Experts of a small language model.
Size: 17 layers, width 192, vocabulary 8192, 87.4M parameters.
Experts: 32 experts in each of 17 layers, 256 GeGLU neurons an expert, a softmax router.
Training: a variant of SOAP for the experts, 530M tokens, 4043 steps.
Below are experts of layer 4 (counted from 0) of a mixture-of-experts language model. Rows are named router (the router's row for the expert), gate (a neuron's input weights, with its number), up (a neuron's input weights, with its number), down (a neuron's output weights, with its number) and show model dimensions 0-95. Each number is 128 + 32 x the weight over its row's rms, rounded and kept within 0 to 255. Numbers have three digits each.
After each expert's rows: a language model's description of what the expert responds to. This comes from a sample of Wikipedia text that the model never trained on.

# expert 13
router:123137162144147126131136133129143158152199105091131082112107098112109079183160181170085146144151163173160133141167108136115084100123152067119134098110122079110105113091105167150132119074128120149068138116170124182105178024119130181134065161198094093171121098141086115112125102102123104173
gate0:149119093145106178141104118187103076164125085139133069159105178093207125119130108114115100111109196094160127167079161187163125128088143206161146108117139118107103055148146122122103081140134127144100157176141179158161089067121130131090127075159132130112155136099115149101122112113066145147
up0:118162129111145102198175115127143158134170144115125136108117118130166138122076082126134137139121107072101147126135154138093127131120105166059175119177148156132130148126160101090134104076173139082120070110162064083111079134127115139146157189181190128091105138160110173114123130105157148106
down0:159158115094163149159064135180121115124113114163144183157123131147102077138130064126136123081111162164140102114103175170144108133136209209082161159099117121131115086068162119124086117175114165121153150142141132104113138077176123153143094141158102140107049127158124174099107153102177165157
gate1:135188169119162111137096095092112113147064133173061112146128145120122144084165126094143132118141133192112162177117136140163099120141084161101161167223073092159160131084127140184112107117084108119107150177054121120111098114137168104149213128140105196157160147153123111104121107126123154112
up1:109100119122136068163158101120093142159088122094057129110132138134202090127151136138182134164041155154183093112127105137102102151163126094121091178163153099143104153136084161105146097123143114182124156133147097192109132168068166146125054093107090165074117133094128161140113147183146118087
down1:091154115164146139152131125153165106190124110144118144154149121098107175181124142098115087159150159107185218159025148094109106086112057130103135149190112104185147076155086149143113141171147158123139128121194149106098127138130085188133099134113182149102121143122111120152137113155093134141
gate2:193096122111185118136108178104081170121145112093125139176112172128137113092155172071120203126103175088156110112166140110134183121113091103160198138151153072054137146109141151117166134118141122123184118074130156082163171088119123168127116088155128121119137116136154197146156082193121111138
up2:110105075090088136117131122153143131107208099104104124084130085074138151166160088160106150131046176114114153164121110140165068114127126132180056103121118148152170144122081085175137154107184112105142147106129120170147089088122119148156163100157092128131149185126103158136118166147104162121
down2:130119160071086186087097184187139113106142119113138237146155141134162180178083160150114106155150171134192137148176136091158154132098106113148105175140149198155127155122146120166142113166143149127140123123142099082185179139129188135145123132127134183163166175146140133185111162121102177126
Description: Word-initial prefix pieces of Latinate words, such as Con, trans, per, re, sub, inter, exhib, as in Concrete, renumbered, redesign.

# expert 26
router:117164120153111069176095137168102129172106185141155127122073136134093149153149178075136140156161136101111136119154154103117099108127158172127083058169128130128099123168141114131132109098089153145106160083166153168102109087177098148118159135107168108082127108130158070153155120128084169114
gate0:144082166143096094160130127167143109124143123085156120209105159131150132074108174130107157150164121143132147124085148100121110122136118185188145163096177102118135117124101093074114192089159099138181124151114171082136153095147124147106100105132089117063102118102187151068075122159124119144
up0:123133106105155139114136139077090081150120121120065069188124116125112070160138082104130121142102111126130128077125084175126170113096149164085155115185131152114091138118116177152113152159114126141090109130170067151097154105081154158113146119159115182137146176126088143150124088151148059133
down0:173094138137162071144115139165165140138120164117137108116148107166098113149175108103102171101106096166128040115133098153130138095166064139113117121181151114089097079128170078119117140119135135070136120097183083085143105099139125157138149137187083166119126178150121147100083082129108110145
gate1:127133098164122116157083124094161084186062129110119095127104124194115051114123101092106096096133102127085139108117170117116138141114150109124092157140136151124113138110076037151125216137094109155142140127149173094108124102146112117150118093093181124070110118112127120094155073111115116086
up1:146166149112176140180133119048127148121111097139090120164119153052121108131124138159166114179173186082119086176146056058112075141135113110117174130152131116191135077130157121166139145066126104100158153108105118148116076091103156121111144187087163154157113107117124057185122108091138132086
down1:090081106154113109117141163092148117129108108156156138132125146116125085167132123190133073054118075195131132084069114110169070164160104132102122145141086146111144171119163105102117167115168163107114168137174114106145064124166148130129152130131144120153154098210125093068136134075193161099
gate2:093139101107134116182122166127086181109176158099142119078067119124152097124185145110127095119137077101127204121088098086151118074075107106095084115159107137157134155149085126124103081138152135171163143192156152132161111110176066142190101115132197062085138106172139121054114133147127168187
up2:145126077153128089101122095122142078094101184087129151146108119121130072101144121156110117137141107155143167133128096147132065056071087094064081090185140111125091095176108133134191131134141118136176142149130160172100142175173071143162064108133175113071114116145193160132141155075101114163
down2:125115119156108143118140153096147133198093114076138071148158116115152104129168124170115099113153106159081095123143159141093134074123126075164105141199117125136130109142103097171142138140155101172147130156084135109193116125112103149080104142138092143085088123117126102116159133076170129111
Description: Tokens in demographic and statistical passages: % signs, "The median age", Native American, sq mi, coordinate letters N/W, Jr, No.

# expert 22
router:140153126180165144051184184119181172151135135111101119135140127165178155163155107098107129140101098096155070180116125160113110095188109143139176131146135109136083092101148063120115154180113081123105165137141124105139109128124093124107114089146127114081120138113166144136182151069095131106
gate0:097100153141123170123142105110092172165085120134178147114057107039100091169135125120075107148082129129149107097114150131130122144121093175116133115122165077119122072141113099103137166085138106076102126065144113112181128071098156122116110175113069125090059108149112111150153095156165090141
up0:151152083147153108151132140159186055060129132119084088163185091191149181068132126154146130126150103165085177142149122119152114133131136114178153119136067117134145181118164171115142105152125166171168140195089143114063137163150102108153139054182149116157171123097128120100093140127141138119
down0:132137127111136106171046132164059141123160120144176140117125140123109175138130153103168087209079094119100057122149119096178166172127110106157148132180132161099093086057133155124120094106094123050196119107107146140113137112147159081174105170182072130115143131139144141164151108111199139123
gate1:129154138088141146125100167150108165190123130156141195154144116083090084160120162138084147115114115153092065144110157146138076155125092130114090069089148126128074117216155125105141132128089155184067158077112123068178123141140162089136144089176117090137136116127134117130165153169165083068
up1:178124086151129129117127156144161134102092157180130165162101122163154060166128138106063136074112098163135067147116178187135094130122168153096145065152139096133149134122170119154152124117105186118067102121135093086111121169113150141164134071127114153092112093186080106126203145125181091073
down1:152103113132154088103127166068108111155137110081083139135104118131099145140161118051175125127145108100136089136179134167105113088157128142122063132088129120074096062139098142162092102110123129118138138117150172109097155152159121149172155115093107086124173136139152138143176169142140185093
gate2:181184103146132139114157145130094112077130068154064125112143126121137150128103077121128181132161132166094125115153126135155137135104118119127099154096090074169131113141148149092151140060092158138159104106160171152123171141045088154141102097119162085128074125120121122108088074097122116029
up2:118130168108144135107179126104064134085153111126106177142111100087138133167156138092171139170128068142124153132089113125110114175125135093146114157122060136182091162091091088139121098102134134132185175121090135149119152148124074152176138089045135134153113157119113140111066114137148162052
down2:153097155081151118156087123075131148098145161105158100101138129167104095125114122116109173133085173123143130125158097090135099102154084134137154110087134140185158106128115109144120099069166141127094097108130213165111168163150168195086095168111071161131151124141137105104200074087172099106
Description: Lone capital letters, pronouns like I and You, closing quotes and parentheses, often word-final fragments in tables, acronyms and titles.

# expert 16
router:144147132137119171148103088150147134093129121118161129129163119147145125174070133139109160124121104096141173133145170113157142148141145116135090097150190125185143124090150146114194070098092175177176109185065155182151108090121136169108141084076095098067141176101106104134175169108085157115
gate0:180142074201173124180102069122098045126112154123124063091147135210138136080147131119108128170154128088150082151155050204128153103099149191113129127142123108117136129097114088114123101098154151162120106121110172089172161113190108163152156158069125108117131132136145132142098168078097171086
up0:175096093190162124127144072136132086136156180128097067104089106218113168113133155081145137119103130085126062154127037134138113115115186174113063117139142107121150099143111113112072118101159148117104086083124184073162126090128130115133106151120131142153173134136192126133109155078123149085
down0:168124115092152100123156115156132134144139126192146187095060151141138089121137094151133163086173072202088128120114124132172154172128174155098222159104141143160107123074170118175098215196128128133126025175105100170178167126169174155155073129102118142185121113152155106114100141147105136097
gate1:069096148097156117157126142090047121089110079080138071092117188148100120130117148150140141055119076157136140082064153134146100138121119114167156091137094180128164122154165125160191175173131117190140078103135162095130143120134153161119119142146094140116108141117112123169143130107161131107
up1:073100158091136120149149171072046127127145129060137100112105160121085073120086160097099165101114141169191140109124107084141094124154126157177114139130089159098178106107168136170147134170176129147178052118121132086130120117121154145068069140151074151167145148145156151130157151100112146109
down1:139073105169114112120101144143123080148125118162086079143150117162107118109078167126166093159074060076137153094128156144125099163166122207088113151122167167105150139125134137139168133105158117129144166123161099088163129094142138136113115076136107080130104156121112146159157110125089140105
gate2:088077170146164158151137114153099133148172100160088151170139138110101121139168131151082163066144079120119078122018142101103142147170115141093129133168108193125070100101099118132136128134096158160115152228150151159107104111157082136075172134134140124123093159104165115078127114104173181128
up2:165125104144080112117087120140140104103128155137199109069108114133191109081127133103143140209119160122133179086180101188170130112069139092116144152103192105126210164147137130132123122107169126118122058100082136047179152140111170119150114132163117118125133122164127132169144118113106076115
down2:106143135123133117169077100158075133181138095080138096109116159182078119100166156107158134150099135151107142146140203130123141074122100123188080081091107097154084107081133155112115147175096148100118112150174102179075181073168152076105138138130170138182134147188113134107141083174146138091
Description: Coordinators and list separators joining words or clauses: and, or, but, &, and commas or "), " between listed items.

# expert 5
router:110102123082141150155126175106086122153087101152139101135163098093135126126152092174136135143093081156121168148086191127177114210161176148105099124181145107100125053123148144155184098156219178171127154159130146114078097138115092147137136118080183104191082073100139164106094154126204156096
gate0:078130149127144089144111109160127053109138108126085160113136161157214125133123122125160141140160167157139168112137099138066144078122132146141159094131161114122174127125124254108157103157134137067165128113067133091182089123164165101145124137121158130166068114095087147171051126135160110129
up0:097114196122060067123144149107140164135125180144131101090110154139165096146140045092137149156151088149132184209133151140137144097125208097178128144097121144094134126163092135105133098097121171152107156061143160086160137100105141174126097161134150088141089116122154136219159100208164079149
down0:133162131134060117175131112128169048133177147141087080090126124155124159134103130095166201145068082147120129147074113096176078182120133149150098134132115146079107196162106117167093108063168110190159145136140190136082102101098173158200119137125107168204130136174118165175174101174170110117
gate1:197136141133168087070098101107116129087156143108159108052153188133150077076076164127142138101108094175185099093158143137134146116148147082078134071105166125135128154120115171153166123146102113126102081163172217112141179111113131140163115163142102145047146153132087148049178087066136118117
up1:107105102152139135134123129092093129162122100144095142170097112108117158123154123113143120166137201117113143156087107141122138152106120178147178174161121138109152180123063089091115141099157162139166153052112066129074096144213162117090081139087142118220111119121162124149115140152151113096
down1:128114097175147151094148129134092135146087171171071118125121161156167075130146160150122126115127091100132129102086114058132124057131077083110112115065077099121146106115090112125150150124134171060120138103161131117143143161155120093083128152081101072101124066185157114148120161156116157138
gate2:054146112104137125152132128122108154142125189139190083133121143142139086164137106119129160143057142135081159191172069189191116110168121113147138125099098149147091119105141152162124142139105145128127142158131115100073137144122121150047144127112112170163127070154140113090150133056129119094
up2:134173102131109109159112116172076075081105146040117100160142150141117111145146126162159162134109141087102144099138130125142138126134097122126060186084157131155156104136056107174089167109125161136157186194193136152117134176141113112150166089063082136162143135178123152072078104085173223127
down2:129121182089074156185155037167093168122104184168128056124109135093121168084104166098130156183113174138102145130148130131191144058107172124108104153186167140120078097080135104142100120094116062147139118102138157168138098086065103116198191125086094174067121126112144172095124170132083099132
Description: Prepositions like to, from, in, at, of after verbs or nouns in biographies: graduated from, faculty member at, attended.

# expert 14
router:150120142176140072133069136110116168140124193164135142115141106089138162157052135163108145118102163066168108153109094179103142213146152160121173179153168130173155166079142163122135158104158140125150093106159098051088103128101170139096089085077170114115140124158113172157168141102103085180
gate0:147182124069083153086106116121126136105057133149156124182127124115120181129103080137139123110113141039131067101087077131136105167074139169103111170074111094120091121075065174097138176135127137136188108126130076112084160133161145143055136182114094134134098132098143178168097104133161116151
up0:106077188158150130092126094162122105129134164122118101154174132112155140180151200058083168144130156179111134071169167162105135140152151124138128118131145124119107150131153104100191068172136133106161143128148148178152110126105149120121117091149141106112183113118122149183182119116089166139
down0:128121062125109150186112103200106188098079145097071111133103104152125077113105101135071074106118064155163133145146126126098084118162171122141140085130203096094131113095110142097136127151130095149097148129121068054188142167091145130101125149116143156148149175156160168095089108171195117116
gate1:104111105139200139139150102143168136126122126134074139142152151114061120088148068139129149146059158105138157170122120095073141218124076130124078123149125133103133154113141183143115145108081137198131120189119169150183118078131121083110120110053131110166077154159134154114111161101126122103
up1:126175122079108083127126108113087112134095152133189120088096118130185141191130169121097101114206087165129114092131118158195121076129179154099178098108113147165153093162079077124157093129150138064135135098106092100084152169095123141159142116173128175103160069129120129155115101172146115138
down1:106115085133149119121133098144161193113117085179121125177156125101072166084162155162190161161090166121142176169139152147095142187104159135148100116129096124112185118142115172112141164151116146117119103117116160113167136128148170093146138097081119115144145112126155153133189110185104117160
gate2:109174160160150065216111151109065155147069151116122148114135157199104158115097164078106109125166132112130142088149159133115144137163179158137091107115071103120116115125160147142146087039138163123127093100122095132095130154079090174134126137078086104142146163120145187128134178131124157143
up2:126156107103143184083129106127181122124153108135127133100136156066158088168148077138173154103122114142080112109139114128155127117098131109162154163154179168126148120160113130096110195210082087136111138131128174101143176136123147123075148129162141135099127092142092091140126051111104125124
down2:103099071153094053119120174090109094177081129121108166123167145161127091116178108158094130167134148098184142117131100121161136184207091161137107115162121169126122179190087165096108141075159147124089054137139102136087163149172143145081171137137097140112141164093189121154144143166134141134
Description: Final pieces of surnames and team names in sports articles, rosters and tables, such as Grub-bs, McCo-ist, -son, -ski, -ović.

# expert 10
router:147154150082161077096151149150094132129125113087130103156101157105147102108141149166159136108087200161151111139137090161155135156122147096122100100106146118138115134143180153147130122114095137126127076146132100150160142109107091187108101133108210102158086129091193126081091115093130108083
gate0:125131191117143100188113113109112145092143127169106104170104169158187125147162149141109144113095130173141167160082121148202095113134097145136148132143159144175152110118130099125148172110128133090148103152149070149127091098069170118119146154170133057119142102070196091148152116095063094145
up0:106141106139111193081137144145121077157135162138105142105182120132097171101122043124136146130173129155115127132154128078079174138114145113079128141131082115081132118106145141116076101137167123150089139071130114159111106149170089104162134050130145155141133141151151135115119080165178187103
down0:127097132111104158140145127130078122119083136066128170158089082119083135080168151081172133130150088188124129167154131163084134082124106103101103132101127118153176089114097137132148096113107149098117051111103121058086098156143149104133110155132176123077070161107101111150151167123177148112
gate1:122171176121140164108172089117130150163144068096111092110126155116137142079146155089117121092177096109156133184116075107176088118108136103143105189070124137183095092123141070131130139120166096124114115134149145141180133147071132130118151149158106210118109146147097108103124153129114116106
up1:148124141125139121146145080120084146142140108063175086106118131126150131149114127122160172147174102128123130199142081139094104128089065097141159169088155123156101150133091107096139124122150108093097087135155099128091075128107122155082140108152067185103112132150161154080066134129138147132
down1:157117105117091102147200109119129122128166130135082077122122113118164116090135076117160151134161128116098113189106128098154158165173202089123118155139111128124101072129100092156099109136123115072204175108100141177132146130141165141161101112102166164117117165081147130137082166130095146087
gate2:094139153062119116172097166117067140135168130106179165110164107165110131138143153136184134072103136186060136169172130129146139071143118100142096135114109085122087103101097134095095091160147138152093119111094090120126156096114082142090117120171123146083166098050156120123161114173144145082
up2:120160086194108133040120091123171124175143043123087093128102166091155142132145114144067113117149090097173123110118166083086136194114096117127142113124118176147159143115150126139161154163130141087142184128126130103148120196172113143184163111114140090157093145141111111078107147111145094138
down2:141142187130078077066133137167126110105100055201170122066108116147148132080157113079143131127135114157163168155144085101102156073121200057147145082119121149160111091134125121121138163133162153106076132070131129108079160125160128138152168135111132141127115135124179122109179128166127148177
Description: Prepositions and verbs that introduce an object or phrase, mainly for, with, of, to, by, plus despite, having, include, provide.

# expert 20
router:133072167189114089103097092121160131142181103202130171189105101093127140154070091099072084077117134087104121100130095155103091142083159114142184163125169126156167103153160099104128194115172127107103136130113080128072149168110161151147134128150119132188125117114128153135095140087103124140
gate0:135178084134122114196139110110173157153079110138100132080118144133147143130144166120115125102155061077159166150155066157117130122078048151141081112147202149187170111101105145083137115116073085137189059131117080132120123118119161158135076139124130200203075164131151118100159172143108155098
up0:169090074159134135140139150118120103114074107128124126161093100163068123117155152094082157045151087099122146167184078160111143167148078120099131128095187133180138123105170170132086188086068107114155084115142121117150149144154116153125194121134118187107122108101201102151094081151122145124
down0:101149159140146146083108120162141076100193083109140107108084114150167133176091105109110141178099126187093090132118182080137132139168159065138185113091086151123081135160131066139095152164106159111075175143149090151132103125128097079128175167169093072098130190153082142120195074093161120089
gate1:117140081092157163113130177118104105155166155102099082161119145165108194116158082135162105132146135122132162159149155172131095138149106143094079131133132115124088091133136114128139110155100149137149112136115099120173096106136178087099177119107202142139109099078024186159111101096137143159
up1:136135130106205147127156176117077176136123164103148113161104133101120167137158082112130097114122122148099176154113168162112120120179113126106059138141105105187075126113129106122123108133122160156108179143187133123179077130151148126084136149189173204155122154061090142144133099075106143140
down1:147164074140143129100125151111071146118120139109137134135098208085129146133114088146098072097135139159116134146152123134096110138143097118080063120080100131088089116151085127156191127122103145182111141147098168138176111096145101129147147138129177121128094122131101148118162117101180054111
gate2:093175140146124116094149142131142166152107134125086044095096130126141118143159115122126135182132116143150163126090179065113127157145109129183132125083133145143162159105120139076122082143084111144141109106129182146118115052151147086173105102096172123149116119182054109154174125134138063118
up2:136070114096096159148088092082171139113119140139147194115145126136151130145105160133173131038079117091110110126207123120097151112130150182085148102145138117122155157138113129144117116125163159088120174135149078131059184155084151171108157136127097142114145109120193166086116137133124183128
down2:127081111136137164147091154138126102151104103129183126181148069149179091126126109123104142164067129119101122109143154170082128123120150153113163121102147089095127109116165113119112089148081098205115118104118155116152141186129115096197130142117125095136092108181142164104166120125143143160
Description: Head nouns for organizations, works and fields, often after the, such as film, government, Council, movement, company, teams.

# expert 8
router:137110172135086064139145125085162176119190110183146151155118073055185144123081142124142110085104142116142105063145099164153085145168115081120121119108144116172128153175102159139153208152139144059122175178134138116108150088081160135153122168139187136161126123130147162095134100101098110142
gate0:153151007095161132117114157170169113094082169101125152177111078086090104148193180151118099119139095134143078093049156122152168112057091134190136109135105145119141106151101101089164121155173145128114160107107107086151165171129155113127057122080133147172076127105172173130160151125100138129
up0:104091090135162135059171118127136127096118166096094070128084109176067170102091103157124145159159157115181114088088142086117171105156115152163171050103130104093079120162168172128136182189150150126116117117121093145167128053091081142084129061150147097125127130106181151141161176147044149159
down0:081134129101119099138151172145113145127142136124061110090113142125151114138102103157156119175128152165120159151132137155175096174116107094152109107089120146063129217047122079157152129140169122139095078170114165140104149105077057159169163099100082109168089108140108126117104163105126106167
gate1:122077174127123123154150112177129133055131134094137119107189171136133098145102110194135160142143047111105106205180114180153084138150163125087122130171125128129109135117129197086131102155127076148129149104138094191200157131155098135099140113109055134129107162160101086161121101180117086127
up1:099136147129125153163137166190114099050130155114143177117101074119137113148116115176119138081168102086088089134132160170062106156171213069068126203109128143196108150159127112168200175124110151099128139124083118145169181172144141137155087133134096131114153099138104111107126123175131159125
down1:089141116124138165103087179084176030134141118152124118175172112115163133154126113142155152105131060136122104159122120193147115141122159180119126109129097147089114086132138131116151085134161076074147111151142069169157156105076123176133184103116108116152156147143123089103117115117130103200
gate2:097121117148199153107193110196177075183126139117126121120058064119135152133150145094094210097117154152118151174118122170196146127128185127097123150140126089094148115082098126091131163112105095139097106145113160121122111132120116096115106132147125138139159233100117196127106099127147156168
up2:158092165124110094194095140104099168159106187123094214114114132100078099098141095079214097091124166123131144117157108064108128136101120071149139090126119135166175109152145074085126144153169086105166120172094117136100177064155115129115131105156166102141111132127133088141129149099142145154
down2:170085135071134132211088145076140150104111182132143135130167103105103135123123166169156172132176109178087099126087115108080090114146111087133102108152096194128153171138106146114162121174143096080127166097127150166118099087234092139115096150162162115146202094148161071124146159122144070102
Description: Final pieces of ordinary nouns and verbs before of, in or to, such as sur-ge, sp-ills, kilomet-ers, years, built, water.

# expert 6
router:125149163175138164117103141149176119114065146083104119166174078178140164116159149119147185159188088187124130195082159101120113129071118114161112130104108184104081100106153126061101125106104084134108116083125106149172105184161152128123073131179117130093104161095097089131163065139109148157
gate0:129116137097054105150132142163138065148070107156073128129147103099190100094091140100089142039173141145164161147083119131121168123144166092150102088132105140149124170101157097140132103095085150165113145093122130150116111101156105193096118112130148075156120064098051168053113103117178119128
up0:159140095145170153145098125089150198101161174105183125160108143138083146167152096140125089215048115105100090119182131104136085133126105167114143137125125148123159123174099147128130159181153123101130139136123126116158126160085163054168133144158126180120112191164225112193149145156093127127
down0:099141086095148110137097148133113113104105098087148095116113056129162120128148069109112179076104116103118090143125134100139065138107094118166227127081144060120100143145127089129172144085098125124109112082144105110152090167087111116184102153089112127092154067110082067129162144113145186109
gate1:122118085124147112131134094135120171175178176157118104094118110117182136143131174132130146088142154180103154113130109114142135153091160151106166161100118158117100139210148058073114139092104058146134198133152120162162194116044144134111103081101146118125114128079182114088130111126112117138
up1:110133106124057071133136170124124095078096116159148130171064068119085059126108096127131169109163117159177116167132158136111140065142118099118133098178148111118168132147095142190134153157096179160135106141132117108095143088147137106118183107124133099161169171166095106144150145180140176108
down1:119149160227130152170108124119098133162127098120085131150172104116151176139129159087138126171086119073071091121101124145132192113140187148130156212139145093028090136156150152128157104156158149172140092113128123111131153122127121093150192153095101130154085181175077121091161139135117130085
gate2:156069167167118131166114125050103105103106125102123123134151131133100133135142063113176092119139146132111135193122151136091084158124105162123114055139106141169114135136082114121148087113087146142151153138172167142171078130090113195158132146132188135103167163096165089144135123094102152167
up2:182146121106118096126109161114194111157105177188136129152137121108189100123125158092090073078115162111118066034087121172151157100112125152129114115195140128109155147146111132128136146149133157161106204167110050130187122130095131143185071126116181136102099111147131106124086089121131115163
down2:136137107146083169127116062096131145087146079168129096114092063111027188123225083102128144095151151135141165125151110113104169126081130179117129100158071156142146116115151140117133143121075153134099076148109153065116079161089141135107126105125154125122122134161135200107147101147169175100
Description: Opening brackets and parentheses, especially in chart and award tables before country or certifier codes, like (RIAA), (BPI), (Media Inspector).

# expert 21
router:107164124113150143081178137149111130109083104153160120101068115148164127135130100166096094155086087075078159137110090088144125149155141133147149112109066173063114116167149142151141099144103074162110195121076112199168100193125121092126150119159141126092135137150179128136126120098110120109
gate0:092093107177125090126082132157172132123126085153112161108077130127159114127155147086091123142119114149104099086096120134140147127132139120148194116082100114188118209118125093161152193105150159113098119178117132180171158139159078133064091181114125077189098125134104140048139101106137105099
up0:116130145075113117140143099124150128139138124119138090127126145182110129109073154150127131094144114104139183120162159115116119169112109131106067145145135156111158140175143121067178064166105074126123161111052119150144128071098137070137159102155159167116129114161121128170166190101100066131
down0:147101114153168087146116124144111121169149144143067096110138203149169116162088165160060162147187126086089141114160160129131159106186176099104141193109116126043126109088133163101093155094149153104095135139201157113117085150162108110191081194151101150171162139102128154142117173116203127081
gate1:121100169185035125129073096116089115115175159162137095119144161146114112148087120093114152134058159114103150127163131130097181124120164143166131166108132100141148127161125196067104182123106118094166107113129148174070127163175102113179196113153130163109127137148132101121146130103151098172
up1:189121134085150151143229138147088146137148172080057113162205143106116191131141109123127136130187138084134150108110087111115115150105096125202098108182085177110149141152169129170142113121137105138126152123109078142151113145065137182106111117141109071146101113120158110140138159101110120132
down1:151089164141158103181082145137140116127083101134115170104102087132119154111143140110141129136128114157161115182070096165147146101162143092162105166079081131107142111136120160100142180148089078097138104188169112187153088073129159137123120107149135076162079160107147126087110050175161152105
gate2:084116124065151099108134110164144181158089166106158117123181069090189106133160112102070125151094074119067127100161141086148098069142097170101131111104151133092120120150143152147110107095152150191088116094120190097146098143121098110055132180101085120218127179124204088095121110121122144189
up2:102136102096127106110185125162165128154096107133166185140172093136070088112119112153085149153068129077113147095165112113191138159127152157049135117143116166027139135104081137080112140165148190134125134119099188139132140146115090107113136152124094126160064146112191121083097100146123179123
down2:187142157160112105095145178144098081067099097128144102119104140110197153142134109135150135149122127161113134152143145158113148155162128101144099154168028091124146075097096135105158181154092116181137102129070123153146106136174112140107122108073150083145138172141125151177166080095097121111
Description: Periods, closing quote or parenthesis with a period, and paragraph breaks that end sentences in running prose.

# expert 24
router:131142129110127064127171139124116104157160136183107148141108174110115133140128132096125109165055154093157142091104134081139117128087166100114056170159146178104073095131098156126148088123096083141211077127118070198115169132100155135133149107155090139171181131155128168137097137167075092120
gate0:157124101153080127138136073114087104100136077140117128102136133140154123111117141081152177125196165067168163113124090150130102141170170084183129139112123120161150180145136120171105123125069107129096118154103155168146173140035125201086092130159100074093069178185144135127091120136105170021
up0:125076143119164150098147164123203113140123156106132138109113140172107121096145082162109070072116089094084047146129170092103128162125121139142144104101121128123069089179136163139092116156110116107158157140106092144164135155156130126180109123121186140089098131157193111170158108120111141228
down0:090174154212110109071123116117117097148134098192098153130144134140092109122127101111115129101093116075109147183110069098104144141147058127153120169089134106116101175140109220120127090144140084170139097131153160115165163081131128126129139120082151115166149134160106100171171117164104087121
gate1:132124150167148088107143140101087112180120180123096126143149121131109091155136182077135107124132106166096106082102090124248132128078127134104163169133116125152128143107120115090096175143116087081134147130192074198133186109158186116139088141124119108164156162104133186143136090134102144182
up1:141103112131108146121127150114106116168109109136123115176158141173145099100137141055099169121128107199052112091144156109150169139097122123126130083122127123123181134117107115147133159120162071086045140100157037156068074142122163145124213188095168110105166163072137157114087113096103179157
down1:168166183177110132145079149129099112095155089149143122160155110137090126084040134062142111199112146126095167137170111142103092043132084125116085146145155102027124136103096123134178179129113121101142115153150131098124090097120170150136108181126131083125148088081114078141149101063128185097
gate2:155090151135085200110103165089111110160168118142175094145119062167109112106137161116120099096121090148143108160144137111134185159121139130136133119120093162166123142138133161162072142150087126075155133113078149134172145075118193099102107190152096133171137100093140172175087121140102133093
up2:149111117134115141156072150128066110069112128071077153126161143131129117099142119110079192125114150142152081082123133135100091083157142131128082078172101144142091106135118198147143084110140103152085073149089157177128118107107123148155166140141113129163121116102111081128174152106160053170
down2:157136129110087041124158097110153118139111210086101164191132136166077130196131126154130138122074204058148118122147139179145176100182157157123152096142176170175138146140098078169196121107140126160095097087164125205121117158160091138171188133098094129229169159124152133156118152123134086134
Description: First stem pieces of ordinary English words, often legal or crime topics, such as leg(al), jud(ge), cri(minal), alleg(ed), ter(rified).

# expert 17
router:133135155158137117096109115085126201097128152132152130120173128054139143134129120151146200061103115104163098093120088126147097156159141072135157132105151116159083193131133139118116088105143124124189141098096125174157093111160130145108136104148161173143151179109100150186104119128091116143
gate0:167083122072107106129144086111100141079126194204117078157075139163102110109102131121097124158128138109164107125153154111142058103118148095155164127165101152116121180188156130151136100187076089146198107089092073150186138111102121109138129145133129088085094181130076090185128154141206138185
up0:059154159151119108105112165172117140159169102064134183095171159148174138159112134152100129067121146130113199146124122152083154143155094146098143155077163103157153103092099131096121123062168170150091150188190156093065125122155136141094146137176139113181149107122147153056131125091072138076
down0:112133121138138149125130141125151160133132169160159108110120084182123125096137076116082129117138132159144106132155178131146109115158133169109141191067112140106072168187163160152083042155117071104152102106089078167158134107115087069151108176168137169106127133143101108168121066142110117091
gate1:089153160124192090119155135146159063094134033173072141094115140148044130111179173142154101101087122110123102166143136107170129176133122109110089080094181169116108147172154163164140140185114114104112154103132143174113090086145134175060117124119167147152108125118090139117104172165182142184
up1:114174183176103134101161127116090084142173125105148129214120152140101116122161146156144118120122056125112201162126178108136152118212109167124056104069057099177150135135116060081105183118123119116134152108111210179148121104141086086169120104142109126153118135119123149129150114130140151124
down1:107166090096116162115084116187154151115100095129135127109088093110092129115091146121126085171133112115104139129105186076117090073140205105116117100175128135180100149139158181103100122116094100186135168136160106079136161147128133068102123160146158097166098123132167160073144082102111129152
gate2:114122120122096142085129162098132112203113148164128148071117147108112146110108109181089120088106073200102117121188086161113127156142091125100146084141103201150126111153109080124184176146102102102136094093203119149062132146135166130127181141097126149118107102106099146149131168139160169161
up2:115164121140160137193123092176130125097148102061121152143098080112136131085195153115173126175161218083129161127115162110136129104077196148113089172114131094126127139100148164065059086153157156186087165158061107085186141132113112154106072173140118140107166106164134092104181115098108076093
down2:117122142131137074137075094162081164128152164112083091096155079072123086105112152174113120108090115137134083135145153054144160174060059124079119112119133125113149104088142097126131153121029119160111067171196158099136065128138123101094166154150111082186131112148166123135091117149197118142
Description: Given names and final pieces of personal or foreign names, such as Le-o, Suz-anne, Maria, Peter, al-Mans-ur, -ensis.